python train.py --hidden_act="gelu" --router_score="sigmoid" --balance_loss=0.00186 --tie_word_embeddings=true
Below are experts of layer 4 (counted from 0) of a mixture-of-experts language model. Rows are named router (the router's row for the expert), down (a neuron's output weights, with its number) and show model dimensions 0-223. Each number is 128 + 32 x the weight over its row's rms, rounded and kept within 0 to 255. Numbers have three digits each.
Before each expert's rows: "raises" lists some tokens whose logits its average output raises strongly, later layers aside. This comes from a sample of Wikipedia text that the model never trained on.

# expert 125
raises: " by", " here", " ago", " off", " as", " in"
router:128117098159104091065165143097179156142141143160115113128133141121195166072057132130145140170053120131082073097110112146167096064163134092116183093119091117075126127120106190095173159111096104150111144178137106167132197111134086102121110111136120148193135113139142169144204181094079097139062095105112075148116133132052138138127129133099160205152095132162083144192130151140163179160106048149124168123137124129119040117084099150135128115212107134115118125139122117107157150126083099135100165165115116123111141109154133118143111135096180134132168129177099153103087201091091129088186166141127134128143117147115086158112095096136138110165191107148086128110137131099111158146152
down0:086127093093123165123087102130154115170152137177122110159139122086117134165131113162137075062164094111107183087141107124058124160129121114073108116073150153147153139155098124179092093141131125148121159085146141149051161152102164154128154174131109078089107125129167080073082173151182155142155118159135158095129128120113090212133086149084147133094169084255146105135088076176090142129166068103088145135144089095147164110180133081132093121077150108094136090184168112155148155156127131100104178162141161169089155148144099106102157136088105142134118126123120114144100107106146142152109124144081070141079131111136135160149109168212101149131101129104127200142155170101158112182106
down1:176141182125093123117145145139121152149112111156103145114093174148169102105134106100135173154115112138094090052170083121148120088123132112101200164136117109101131166127135154063169086175128081156141154161096159143140152135149081084081134115116128187126140079106170152154134112111125131156082121045122084139131112182110103143067158115081097156142114113079098161150169117129216139138145139128151111076152202139063101128119110137187182076163101118140151114141140137130120136168146103160154085123145041071139081185164133118142083127101136135178184074086122080174123159123144111113160120164159126133095092067183086098138164107107093122151160080155138133106151170135067188155120
down2:118094100171129128171112086151168109128156133115165144140118188134140167076091157165140200097138138132093083165071162143075065145146135116130122054157143143133102123092111150099153163123097101064091162097100122105140103093106101163187106156145138181074108145182088137127124100158089176133120117132130175185152134155081095148228078091098141165135120137071091156173117138106134127177106071104117137123101120110083193131144092107112149180213137149146138085079085135115136181123130072174152132130114101102186157073138106155109125074096171163053201121152135182132111112114178117117138162142173101106122129135105118147155138088100111165128149148115121120139155086085129155142093
down3:150077182152154121162114142114163153158143084137127126094058130130123083118114098159133140104148107151140155163135121190088132090064125143131103142125161078135042191177115122150148078175152175109124175137106131102107099082139114132102123083126119073163164101098104088130100160114145099091134192116161107087211146077141117078185143148157147133108159106147127169137056142124130138084129080128096063145107187096129179136221144120094092110095100190148124107130154130139084103181127074064098132136098142155128108152096174111132141134110118106120099125091152128155205179169161131072152146107153127118133117161162146169112104145154165115152128104148133074144096121099112136236131

# expert 126
raises: " the", " his", " other", " their", " them", " both"
router:105203133112121130060152164113157129097157165118152123129101119122121084141136129111108132122109175175107099099145095129207146023211098097172143162138093098142138109145141104134166119148118124166133138156184078111138135104112093143122109084140119090160115106112109149092178162174104130118161091070121147117124109060148138158062091134123127134155115122116116159101093158123109091126109047156110120140152131086123147110118156122123114198186058160097124130140145109116179149107084178123111162081059135124075124080157101063198157115057116140108221091126145171158152146122119154086145148116141162121094133115069072152062091116136107166142141078170134177152107163138143154115147
down0:125131131124165139152146147171039109092108130077158096125133173136094144149153190185088149147156129086116040104082145021140110174120077171175102100129098150123138098127153090132146151113224133172109105119159157109136147096169175108139185101177111177152071144096131155098165123095100167135158120105204079080100143155158170169128092107118117116123089139096144174117118153149162160107126120090136129086113159159145074161111112106122135155113097195133083143090140101100124116101077158121147124129100121118153082089152153136143143095145144132096103093173116115185139107165126173154132125139102138112141156168060091149123125155092084098154143121122116099094177124145183134018131
down1:175075108194104109096161133141118062180148124122157135128076110118157150125070150093073099145063097151132138146107126193120134131115169131109171163140136128119069158133158157115134187146118137134165176147168114169172144132168090109145116164123058130128160124151170204202160145109110104183083123161121164135174155139075096123197105183117116112130069152182087097100123113117134102167084112138122163108112108135126123149102143141134116110143111151098166089108098091073103095122126097144120077130099118200136178123119060124095112108127071116173157144186167084090105128140167115113163164112059115083139113086133132089236119148103103097111119119119123125132102168114156188075156
down2:125136129149166127140103132103135179126097112188133107139190187161078043132109095146139107112111193070092186116173097148197124154062119091146090100116118075161099117096058164111175132117075102123147109100118115114144113165125095113116130106149149096091093113169072029161050130114125090143167081112166116136134174145138169163178117085096163157154094120144124077174161130092161110162162138109138158134121090125103134114134105140142139166148100113149113160086161154149110138065168197090148137129083157116151105116128120180096166121124160116164174112128081141164159116060167108140143150107102067138152161150133123158140132113156172097168181121189137117103131180128091071085135
down3:122135106110115160151104128085184166158152077128142073109124108118123092121110090096137100195160117113162124126129110147155113141119174053099205123078152151172140151142110150126105127125142115152101134112102124098162154178141113110185107114150103170145137158112107143166152100142129140078105167098199130154151133117076123092130117139139130155126132166181168124155096102194053111121169102118134105111116066129147122148220121094142121130090183087156119115094088153141109189111114106199141044185092192146148151148103100117125123100131149068138123146148107052090127133138101109156096129154134108154151091154113077087144136142120223119156075075191086116092131043108166150181137

# expert 116
raises: ".", "born", "win", "ł"
router:071106080115156145098142093090156120176124150097157077123111114101234151150100145070136154171078129183123049038104086172147124130141158059126133125169102090131159155111143142111137105103136142145110124163151141116155112113123112133126115104201101112158096077202172153126170135154061154108170118055140051129142100136107141189115090111145107138099145088179100171172085119113103117131083133125124098161152124110106127146167132158119077137142121139148118102137142131165082126105131084110109155092152128160107135114088151128203141170110147140080151123182134130154148135130148187135083185147122147165175142113192114112083088067124132145153120104162118140084196122093116199164112
down0:169117028141139144176089118154189104179135092133099112161142111097092186133134092110105157170136144108120138101149127129174136113064136095091108136144122054142125142141139150143136110186199184149092194085072129115132107114158153124102095188154104165150087108153188143103142160148157144095070095116189105143109094119076114084122113156132132136051146124159141068082151166130124151127088121153163172164148121151159155180125115142148129131143104113159091085162112142091125125164061138104133163128076081158128088097105161128101177178137148180112153159104122096109177100091090201121093119138150153084159142121060149091106153148147101149118084115105072148116091134105103120171210
down1:164114128175114158107143076172117099148075122171090124120086096141117137151180083168156174123107153167080129142164192231126125137112088041124067088183166134153105137127118067136180081165143092164136130106121162182118168176183177143154141131147101139118154146138084082075114188150129180137134118101128122094132116112139143157164094121178096129114056159097120161103092077164154097062139074160054131102150137127128069123092123148173173181155098133122161121086121147143151066088130132132076144103134181144137138131109133039132109142114125139116100137122107091168152123137088106062122109114136132128138087172147185167136120092068146126107095143136143099150137118096143114134160
down2:136118154178085137120141127151139150113103115164118167069063129147125112160166133124091159176160106097100151121188149110055081098072075035164137169137165131100072153147136105083100111179123119085182076145120091124102142055168174143120084099114126066137188135152137145143145162058162143131110077200117113114115115114128114118140144114141119175094104152184096191207164157122133153187137156140093090163148118146077097102117096135146141142172082099090123183102141155121122137119160099120053136083126126123156168143138121134135112088110130126145126126147156093114111155127123099116138174122098204131124107082080132125131173167094159169188115133050124151136190169106134118156141
down3:140175159126150139137124121115144148141113137176138143107145125108106169212175147069119073155149058111117141137117048112165192161148093109053087126132055157156156146085162114168119120113121107118109105118180125114140160121124119121092140109153112105136064072110132170131098146124124117088131103070149108080121148141127119131166101216121122111158169119097117125194123092107117140212110156181123135127114109110155175117120162153141067120172168198093119101100114103114142147108141147139140167090071169090074182090113154148180093142155131034176134113148114072122133132085157110141104139048203154132102100066153117141155185147104126176146095137122154091147144132109174122129112

# expert 97
raises: " the", " their", " its", " his", " a", " her"
router:108146110144111087088155146101151139142179159123157109153099155131193111153131114081104152195132175108118121149127069098187154079155091041141146154104110145143165103176144134150165102116123147138177185216184134117095120162149140171169089052140104115153125117131134170150191120123108167082165051128089121118136130057133149174054100107095146173141078086139122212120126152107146100135081073108113146126156131134107154132169114166128116215177088143093120133141136119151133138133090156164125150119156116151121117095128180118193128160095098124174144140139112160147072148099110145120139159103070165144125149132087108170110072098179091103147132071126064156147111156120163163136132
down0:149099147154087126133067099148200112047117126158159103160145190130096136125138151159140145119111098070105195144146121114146142152103133078114132194142129122172126135112160104136164109136081171172167154176019125109200189147155167152151111084129065170121111150092090123093064131141136124133106149061166129089123192123112146122099120097119103150117116133046153088137155115113132092135098091167122170139144127101108128150107132063126136122165099132122131136170142105116118160132152116172150116113073143137200139211134095125080137159118080135168119037124084101158151144142138094126122084133068110155161108165048094141138117149123148122166170181154110107107094161129135139184111
down1:121158176117140141149137132076115123145112133107162112131120092089148068083153123159171148097076082082087088093105173227139170153112129221131147133100118127134099160156118084175096196131125151142086083123114100161109129150132134162140091161195152146101140128101140130189066134093138117165141124144159170131144067114112140162181152095155168102144127136172111080102109109125160093127134135109174103087125123121127090106070106114112147129116132144186140120048120127145161168061136133107085112135098121154109153112132125110106177062149187031082147112136148128153145159125156170113106127145108087095180085118092125087177157225113181141191117116133104183165120095109138106144149
down2:126117133174132083114126107152102080183123111112169160077175112158114136175170107159122115095183149128058161100144089078148103113112137150140188112116140145109123098123181178171177127133171130142151107126166127110115111122119203103137139147109132085149195079129108114145120130090164141096163102082155149118171146147150133129097111117000113167143079126049116183145157083082073100139117137159148199113126118111101128104130131122078181137185100160084076158169124135159083121123140103170125118126135108130132117150138126114178117094105066185126100182093178182115132149072140116161172063139094127109107115200093148185119117101143114125122113128110158119050125162109133147107084
down3:121171085129132150178155171117100142059138105145057129146095165182115113163138118119138150114171086131151130085093100079142072126083133125091096101188132130180121158109136114144204135161077178151138116190132118080109191058121140196130100155117195139134103110156129099158154116129178135140104123111187133153101079086161160109137156144151143171072078129098130086128082085158151141200198095128095157150149152110127153142180083160169114148168131156175133088112132091141095149151159118134134087094093112077124070173085095104093092135077139128162145139150189137164084082076140091090167144078131109100149092108136154151067105100103152131113139093104161081134146137136146169117110

# expert 151
raises: ",", " in", " ", "-", " and", "\n"
router:138156134105147085064139164078079140108155097167126143153107115137154112120109137137216158120083148160179145121136084195110113077182179138119130110163122115110127115148125133135192139124076143130087107168137096163169153202087145099100143057094120089127148150173132134181204125130141182056146143114085122141143113133047132134118135152147150181140119095172062155134100116089101150156083112139123146150112122087093126101075107099067137150193116134098158113078100124178170195085089114093063182128108157125085092122160112134168139136136086109110120093157159151119113157135105144062105145100082179141107124119115134159075088071150114108119108110106141141139139093087185167183122
down0:128116125137155095125185159111062108085116118149141160118195164110116061094117109123130097157113145134139149084127102105105102094117155157149137152081101117084157107128162141110079088162136107151090156086116109146122148122111089096086160147113130172170160135078111158085111149134129202147091106172173142102099075108149140074165154123105141172197155072217094160152108182102088103149150142143146072076114141141103159103051132178152143156185187135125118179127133134151156178105118107163131151186111083113115163177155174121102168113155145116128125119129137123139157144127167138070167100123123079148117140143112117036138180171104167123095129113128082108159171126074168084089036
down1:065140120090122114100114105108099124156145159122187128105118086157062120178121098107167181063145134125087169177153119110094152119121182151098103136152114140115104154111080137099135043123163125142122101174106107176100110051173145090113209104203130190147081144136132153125123077141120101199143128117141150075128105135156150098108078089125107091092128097110158116151129114167136146130129136108157093080174103105190129075158125186099112146127088138147149166168092152085154169096062145128212189118123123151143113154087136091130133099130118117148146121165159120143150120056099135143124169136128109123145107142167049164089144108094136161133199123181097139148204107125148089174131
down2:132178123170119161151186119121150099130118117134153110067118095159105164155103132158124120126096156117192081134093145166084136154082131117070126061130114106140096198131194134169109127120139110087131078115150135063167119165100097183137128140154085087175116197053144145142124110168123129104101136158107123160120152225187111122111148150055076168086111132118157068120087149122122163140161110136113125157152078136128185110110129098122111057097113189109151116150233192173140127091089083198186131134106087150127128089111135125129143116107131123137104148161123102109156077127126133113153124112168123163103151159121096121154157094102171125121162159080112120150169095064099076097147
down3:149110096150149151190121091099131187180165188074071124116126118093109136140138125140084150189164088157052114070171118124167130118144054093111176161187066135118165075128101153122039112095081075123145135126118144194128129126121100089195075174082115155169149102156136198138104093140077097161080078159157157156172052114142133143138113169101144144107124164155165129156106126111150123114130085144075144135143088066149102131186160107143114157125083115183154118115117139114103164104134128152097082119148131164152180073123116121129110113133102104148165141125116111178133080096126123188170146088134107146098143134116101111150123123094142163143095120201134160083155163166124091113161

# expert 57
raises: "tant", "th", "ties", " of", "including", " ==="
router:106194125165105132138157131088173122091165170151064158157138132103193116113092166138154135167094108132130127106067117127142151055189166087151102118117147115110158078175090144143138095158150117149078172136133117137154134153095124159118119081074174115144140169185133125142132187081055147082199115110095034157149152118115090141114120138131116183153106102175071093135135110096124110134093097141092132138125129159093119122141070131121154103154059116121109183074156172120106152127076123130101150119119158136145136123120129100173124183136110159161172076123149150095149164100138110112153158142077173147141140069154116196067093042119162130140123069143129127113127146103169158219099
down0:171128159123114148135091092114151112091114127104115099101126170106089163160156108158162157125122145084118134122040174097085128172120146126097140124105099088121120099164127148086126097128152155097190104060116161146104160067169139124142111092132124109133098194121162124150105145164128155192133110102163116107092175133123126142102070132147140152181120128193135117107127115126130110142109076166052037130125173156146136111076147134155064115157098129205167147129076126197160135161126198104123100158161191148103118128162145202135116130098107167135114080117123145165153193142111142092126078182157096116113086158063108078161132108127150058086065149100125141159129096150195131177119
down1:105065127148164081130120051140114114110148133158139103153162126067118143084121136114143099129143149059090117079080157039187089142143115124172149129143093162144124127135141123123137115125128128145141176107149100122187084121122115169124133127086153099171140147147151155095164151208136109123129134137142134133084140108155146149118167178142124046121137156138082197122170146112129081137107170139221084138130202137119097135130120089160064168134145118185095098146039166128140134189107190056137118109161150113182103154100134111117109121138160166172121125151098149120138208059089146147084139129106130112133145163063080085115160114119067134150156117121105095118123097141147113092059
down2:087162156177147104122140140111182124121108152101137097100111136157150114162101082108156127099155102184125189146079114145146077098173098099136126108141156119119184104165101163165115145179100120106136120122088116174123137110117131063121097126159121078151097144118105061171092130145103180073146116140131167202131165098090118076135126124130107119083178176100113130093051133123085176144148115122088214086121089170075101074179166077148129110104133094123104127124118122080088140136101109192126126106117135109149164123148088042173105155190081116150141202136097131111130129179086136145134173119183104176117158163156158141101172142135153132021149179108133150134173115149151102113114
down3:025116155108116112130129159146129123112195089112174102187156155151097156156108177149156123175105152104134149138139119148186112166113082136108159150097163138214132129094167159115209128104074086134118128166106198170150111102147121114102152122126097117139085118093144168095178147080090098161090135114137140127116121150081117097121119142104096162140080056124123109168056155117196165119175174163128086141124123074152143168102138167159171133111106121174139065122101134121092146164114159122137094086102109142140141175133140089132104127122131158157130152112104063133138177065111134080158194144099166075107098161176123164153115111070101098088115154098055139077114140074114110173105

# expert 60
raises: "/", "hn", "ward", "vin", "ni"
router:102116067159159092070157121096151120131122142117113092156115091103190090125124129099148135137098116155142077099144084151169152098167154101151100099131126094079124157152109105122174091124171137163122137184154105122127132137113116197180144159172093108202083031172141099149133163101129125102135122020108074127156131092093124189101056148093084130148142135181151121107069086111133105150097127125131122164123149082080196167128127152061136123117147141113129133146106113118125215128070155112095173080118177180095133048094186139130105141112152092066144139120116124177125119157142183152110163177148146153127127136126140133111099151092119116142094106142118146134139121104132205168071
down0:114125114178106101193149149123153136123108154136161076132116150133207167101151100096155149162097162131140087125115134183144108100101097139161104075107113160144114120060158113133170094135153117130093091151168109127156146153098135137150107157139123099127154081171117181092178112176159080102165099162134140183090159118115150150180118160067121109123092095116137123149144073117106157086100095109126150096104088136113152061062100064172124111141113191140126173092112084162100083116127105176113110102156187156146133118100151181118176147116131156120113146146127064172149064234167160154096165108141093163155143111080105125131150124156218102068177077137082147118146136129063100086126
down1:173154193085149080112170095141056102191137104128127156104115123172094157156132164132068125084110116098096132147145161173095180112083088105132139147092113122178054128141095149101157118128079173058143111115178125155180144100185178140087137077154104145185178186090129179177150144134140113106086107092154135153138089088133115116165092117123100088133030098166178166140141044133115169136182084195137134115155082130107174146174089129169129154132117105138126152124160135124098152085109114151081104172098118121076143141135154115106118167093153132140135126120105131125161121149086065095105153080132153158136132137128134162099129022121126170147140095101158142139139179120121141141109
down2:097105109094076165162080143140188098110201101099117143138132169128147126084075112143115150112131131097058105135098116147078119126172184120126157111117190074166144170119096183102136144095064064145169176085106112147128108168143125211152125092142105062151147140107133149149145124111100172155120101098182100104146101140167101126100145108140165067124142155094148171148088162099172127050149202065171147103170164120140103125071129158123117163190087114150073094105146119142166124150113152131142158121093127121157101164130143135106115089165119143138082137117158115176142142095133102134116225106115121212139084131127143115132111133099161181159129108086085180125120072109074100158123
down3:150116141149130114178160144138077059092111107097085110094100093097152134144150101155141202154115152142180083093182136174109074172114109146118148128168128139150137178131083146135076138116119108093138117121097139146090135120157091131150055117160143136081136133114206052118155199084138123133157111141167167145119120168127107159181146135140141135105135151118105089132119158104098104144135101123118073162101088184123090083127176164118167072140083160165157073150143053159156143080122120133149125142112131148153184175068050144075131128201083095143134152161091063123125128145140135063111113104122188137083072183143132134118089147139150081125099186183099164149133131180112124172129

# expert 31
raises: " it", " the", " its", " both", " everything", " online"
router:077155102174077109119140134090197122152115131156112118133069161085148141100107113138121098188082089126090067092112125167150118100155134123127160103106076104176141107124114173140123149109109141170129164152135080182115116123136053160126123143146101142115140077128113146142155172152133153127141134138109040153159143051113108136084144151146132216192080103172071120165090144147123086184084082153117166103166150099130061158098098163158163128193071100092073125134145086152124177132083095126106204114069135153097141081128119137134125132086137140116162112167142180121090175122133132116133171164083145149117149081136074189137112088153139089181142086138110131121145139091085161144081
down0:116167121165088110093140138145157114099112111123160128120106146142125135135139157193134116173121159088124091148037089066153126132112071113196139070147075170120122174084119175103178184077178108148080131181117138100144097139155123128061197053127120100136140127122125145130173169140128097142070078161116127152167162084123119141161165153121185145123143099132159122171121102140153149149101095133179127120118117180145111150098109103153115157165088143109122113130105089031124093129094153135109145120108116134177096083144086133093048172109189155127122111211150099166079181101166098141117108133094169112166138139150128138099168077154089131122180122096122109145086185160149082163084
down1:127109099143202094116121137108154086073092123101135118184172131104081118133153064086098128172145140067115172144168149117190103155060111076153116138084116114114144190135137202145108164123163154164187160099123065114148099117180108120113132129139186119113181150083077152117057137229178144105129115156122154133148160145173114118148114070126126096134120111168106205139142105094122073133144159114116114116135098149118141125106127123136107093157118134115111159134108145176092178144107180074110147154063129106153181104137070155112119137089125116163073138104070136150142111113122098087062112138119124136096138188091112116085162103129112124204182114189139102161127110183167145125086
down2:118155116125107105167145046082130155142095106154158124120150192105104144133168165129104199106157101077133076101123101147136173141161097125184129184090141116088103077115115160102153150071160159127183110084087073155119100109104083083076122084136152096121153132127102109131175178127124090172098177126128088117166148141142192160154118139120135096158118168156088144101182075150127144133180100110117159124143153154128156092078100104116142142152106094138123118133169075145138135172111178116145141130176052144095099181068129113107145164103112112096095104185103167145104154147116108135124151129163213140103117081152194187091096094150180172057081154121143146156052177133139097140134
down3:095109131186076110120106118099101102106087109140148138137127124142110110135109086147118102177142107024085124115119143149134124154106162114168143097191125182181110113089151129145124140142135183131144144141111087123164106093174167113042151192149138121111125127138155101173153167029154106170117090152159087108150187122128090169182173101106132121184080134160119160123125139123105145151089079053159138162031118174100075156122098177186109131136139144118148180074086116135087113132132077118160104192142136126120136106180165121158087090089095123121167083161125106149056139093153149070158186139118132149093173133124135168129155087112122149127170110158174145150107102142134086131135

# expert 65
raises: "y", "r", "ri", ".", "s", "ur"
router:109096090112169173120157152101129119164121164149139096115117126107216132114119126085150134135108168130113136111108092121127184072140145066159175134150161120111097170154045135086153061146109132153070080155136153142150113147065124145110092088178124125153122116187165200130144130133143173102126138098101057084175143127055104184094137144104084110142119097147173123144086136153085129133065102108044105156139118122104131089160138127119091117123108154129120171144092148111131150100066124138085141081154126148092113113092153080167134157106127105115195101112150112126124127104092184124102183151141160119119156096128063145091115037130179139179125109190175143139138130112134211194152
down0:138115111134113096102069089112146156133094157140154060143121113147134123111202105168135151165117124158132138118139108073143161093082100140136141130141126090193114130167202122140071123155125139109133124155098236120120120144154131104154102128150107117164107137133137110138167092128127121111133069125122219081088100120188130074161117121147115109133164152074083140074122119089151096136087089189191121167146170145108098135098095065161190131168100115147156131138104166089157138145146163147112130172166103101177110038116136100070119082182160095159119088119127137095106112110153164197158096126118121176138139135073114054138135141143164155086147168119125118072093095210150178109094
down1:120127133133114139110175161149124080061144117170097121149159130111108115108123133121113137101214152105126171070164121209105167100057158094105052066144172120147145179115078128104153128177145122149156080124151106108158119130126133082158184115085090121103103117079130143101168128158127145163156095160075103095183135144103133123118106081170142215123146132188098149057141114139123146091137202151168127115157143100097160100139100146120135091089160205148084159144098118119100087169100110098099134118101152120142112186127115109126085185102088088129195199130129059133118101179125168100088105142142085136138118090126113177124194104080123092125119176126141154114155176132122130157171
down2:144119166205128121132126135186107091158060093184118155125162129154118099102158123166117109188108129130143114095168118125102143047161105148149125077111101154101047109113117131109109085073076191107101183138157064154094176094145132184115129103140174116137124085178111150058131112168084115151113158125106068121140128044155159121137148085124118105188132111101157134113161146128151102145194157124134125121051108158129150178170121119118138146114115146116131126182103112154135118098084163112135078124127091148113135176100171052112091178135182138144088127108157104082167130136153122096172180112144161111181157142134121110069154090087185134141101127105094181106125102141197181093129
down3:170136152158076135177178120134122112154165163094150146170122102058089165153122150105130138203122119086128164152151097095123106172091150127131151171096181129088195136121136164118149174112079081178125137133088145109111127118128154092103109118114168159134130140168109123160128145108103133085107144126098168110154072092096160080146122088134188099109148120103176107154166091202163175170156112061177110096083099085073088105156124178107116095133128147093191119105082110097100123134187098176114106108107122129127090191059143184099158120122091134110106118080144086127148164114119154139147159154134105129188180103109118151060130189127045082126083162118102190129121100136115128183151

# expert 149
raises: ",", " in", " I", " and", "age", " ("
router:098166081098099109147159120145126118078204142141125077176112116123172129145115183087130127197118163184088089083145117161121135128116152108075161117117149065122175153160136154093163112072110194121116178166137114210145110124134106128128108083181144128192140154170130151145197118109116115115190066136123108107092105123093160126122082135090134122116131090159124202114095175109100152141115107110105132164117165123111119163118064156092105178171072075111065131125120131088129119086124157171117163184127139191089138060115195152125082146109065107112143170148101170110149167092136119108160132153086129112132080150095145156105107091155205159118164142131153164189156151133130130134096
down0:090138164153089091125143131120186153108143110149148064085158078160154158129158142152178125177158171144131177143135101111200084128080100103112168115108106169121196113096127126140167149151130148154136152112162179138103093117159192113112095122129109132154128081100129137121148077105177187093116133146216151068127129125062105184146137098070102091145115110155112210140175099089132135140113111124164160108081119149102093082141124088146101153095048140119143128125083140155134120109149144122059145124120206130167118061133173136131148101102125118149076129079086099139087130116135152152154138133167137195142111134142127137077123017106108164131145099089126111092149078186135120079170
down1:149101161130071129130117135069151161159153184123152161135134133171112108178119092143099128087123051132146136104148128163140135124128158163148115094084138144113137090080078106099110147113085123203099174144096112189151138143070149175079099138115116183120125167166125128144112149113111093094111144089086157152140084061136131163122110181166143108115137112069114082169119161148149105128187140104154190121137156209143137145119177103177167144141099064126126075086212146087144157155139167135109103112091134137148095152098176106078115087144113106150136106168137050144084112127176159205145117098114201123084147104117108096196136155142106125074145081133098172124131103055137099154134
down2:121160143102142100053202087137156139156143085109132140172111150142128116169121167149176105113084158105114146192058149177103074107068191165076102125151096186149095118162088079134137140072174149099135090111134112144098104098198101133098159170121115105101023110175148093102174131179138147161140102114116143108123173214141151167198144128109127154150111139106121142108125136116141124115121126115120137119160080106144143135081107098159111127163124086134140117132107124135129147108125132107151150155140107161159141117102086155211173097196166180107152095085116118151153093155035083094117081189091079094160144145168145104142125123118117131086143087160135121098127067164144127175115
down3:095163112158188123084065129091148088088156088088122098158153099109061151102139089096144072139208148086108069121148110095161139132100128089216080098173101157135074134139068132031199090116188141111131106152114176128100124116180157117130119157147202130139072120109125120134106093141120109129114103176118131106127078105092165135181172132102116154109113166131083155137140111122118082142102113081117118126065148138124088171140169073147100144188122068152110126147167064137153154126144159137118175168121148120092168114159101087188109196139134135132113123160163139153152121144118137149142166088179127160137085048148105165133126114131162156202164119149125139117135130147132160107141

# expert 104
raises: "ut", " sq", " draw", "s", "light"
router:092169105109091133116192152143136159147168139175089098193138158099158115098147177100156151170082129190155141076123128218141149125151177091135118098120125097161131164191093144158124097126161079134127124147140150184121119136110104144142147093119180099152117119140095180123164169118077154072156132137182085153134101116065108139136138176139118190126097065138097143138061155111114108165086128133084124132103114110052091150091136150079167161124134136158130144096130140096123116108089119144104185156097175143103103097153162113143141119142151087134135103199105116135166164112111169105154141081054152108174111137135087177120122067121134166088095123124050139175154097059170121216113
down0:109135079066107115096157130150139116098139098105071118163028105167185094153136166104060141114120145132190112139146150151127150111116050114090126186111138135161156156142121142154198119195188125171138112105106142126125109145163142129145120114115129139151067153138185145128133136186102092085120113129115113138140150126139153161129128068177103086104117152098107137154079147088071167223122115119113088103128161113125142195121156059157085172067140159174120146094123131153084047124099108153119096107216102140122142128190082177135148122144095161127144147171105083120133087097135110190124141113097074136164098118095107079099101131121144164103116107156105162141121174162167111182126
down1:150083137133122139138133178085149130104100151090133159099092099182093141122092175129097123165094137108110172145145130156104069151105133093069102067145150116193115099140117143150113137149109178104162084105129092094113128146125106122129123114124108110109168134161070080127092108140087111152153129177108116169114141133176108090185091151101103125196129056210127128102165137131206150099217155133104182111115120128156090138118096186108164113135141119153201170128120093121121147174130143105093149153126121113126188174140119068133119078184131168120136108071085112065181057134116163122120112144147113178070119108160169110115077149101162123152139091204187113143140143187116062089143
down2:127087187146110105076154099117124120125142148074124124129147095143186119171109109162172161098143124131088069125127114098143170099079086106113076121165187118130029112098137087125154113129103136143160143158114168110132188115143151125102122126132099074170114096129154199213128159093092139130102099116083170068125130111136121075134130086181108151073088133067141163119169111144167179047105191106100158116100092163183112132130140192135160110170112095165131119143118150115112127169122105156162148137155140115107147126104175136117182154137102166118150147128105099143159048144103110138091183140124110122092105106160110171194102101096176115097117155116118134132140112175205074064191
down3:096138150067107162162120121115146097195120127117140088134093094120168115176105147153174160215044117113196063177122108128163138093127143134121136137168095123103142103189170120129155098100129096177116106160107151166136145123105104115131108107114180155133115205100144116154070054204143174107149126073164098100102101093128103137069163092179131091120134095189090081065115147081104115119181115096101162116059111206086079104091092163125109142153128119092135146128140138108164146119114174139139112114141178163139104155170092190107156117135192090153124154110105105154110124120156188097115158165126092150118124101142122138143150110162076109124142120188125126143124115147055112170153

# expert 80
raises: ",", "'", ":", "/", " of"
router:154089090109114131152135139109114172122157155135139064153070121122167107121061126181170112100124135155170117072073167111164147093134186126097140088116121109121190093175115129133148126079081121177149175105207129111123111209101131120144096099161136073163100175152090125181120098097143118097185121100128119135168104113087149167109083170088093153136124119136089162149092117126067137158155066172119132157119101114110101098139122161062137164143116140082059174109113137110153192100143130109116169167066130143121135112174125154168129100056084170146168109179110150082118163166105136107119138191138143158089158154116067074101082077127179156163129134143136131159146114085157181146163
down0:119105129161133102157144141091109116021127170175135095100178143131149155194134148127124075129091172138130162122139169157143134128143107161154183160046070076127172111080118070101117155134150107122124125082117134088110186165100100152102168145117141135085130173136098176082115174088100149136123148137167147159113141103175122152125159162100105236179110181117067083117139159151094137091105112093195119136114152098151088069152168096184136130076191106105102100153129131122097084150123181092087150113132090141176124137104121123165089160122123161092123217136119121065107141138112141131099151181121095137124111149131140130105067141156147096178107082152096114144100078099107163151155
down1:112106204095132119132124134194163145174175168090142108117185112082139087156082182127182121148110156125170077193125144166135158139149124129122157141072133140177162167118135146127102103152131095146088147114159083180132160122077217074068131115170131130126147109088115128107114085105137111148091145142130145136060111113212104085095157105099132111133184137158153080120183112134133146109088126127161103147115145140147171118056147114158086117112087129153076117148091126139204171112180178142143147134098183100092114034095078157138113076114119124180162150073091151110098104112133119141116099152110147076090140161096164064158141105098112133098158140134111099120159107147148171094071
down2:069154137127067137161136167147188143154134117131126085104171134146118157085151123120115088063088121170160112092156122088139120110087200153106035147129127118110214152131106105169086109177157172116070172123092141162114093130092148127076135130140136112086146099126127158136122150158175158143056168128193100092098110162073096087171156108123107177170161116147123142149068135082125044134109133136187129068116105170165163163115145138191140119097110153121087093149122129167178180137120130144116100125141119143139090123138137131108153099187105146110080119162101106109126103133190170174133085081117120119122154084093173059125117140168125141123125121134166128166127123190102143064060
down3:150174175172154126158092128110087158142079095082063140123110138098112151078167128117148140121115145140122201094148171094107100128110114085091130138161184184127064109118135094104135103096157184075157124152139125050150126103121144133142132120069120090146131167132134094144132143066160094157170124121164108117138092142149113117159070107157119125186089173105144074087097149053053170099167134195126105228157112073146131149098161171076140099138096179068129100131172166140115054103151116135132139146153172094095136113135145089111136156131139155130143113135156148198102109155083085081140127090190151161166156115105171152140138125153163083111081173112156118175100111126128146108111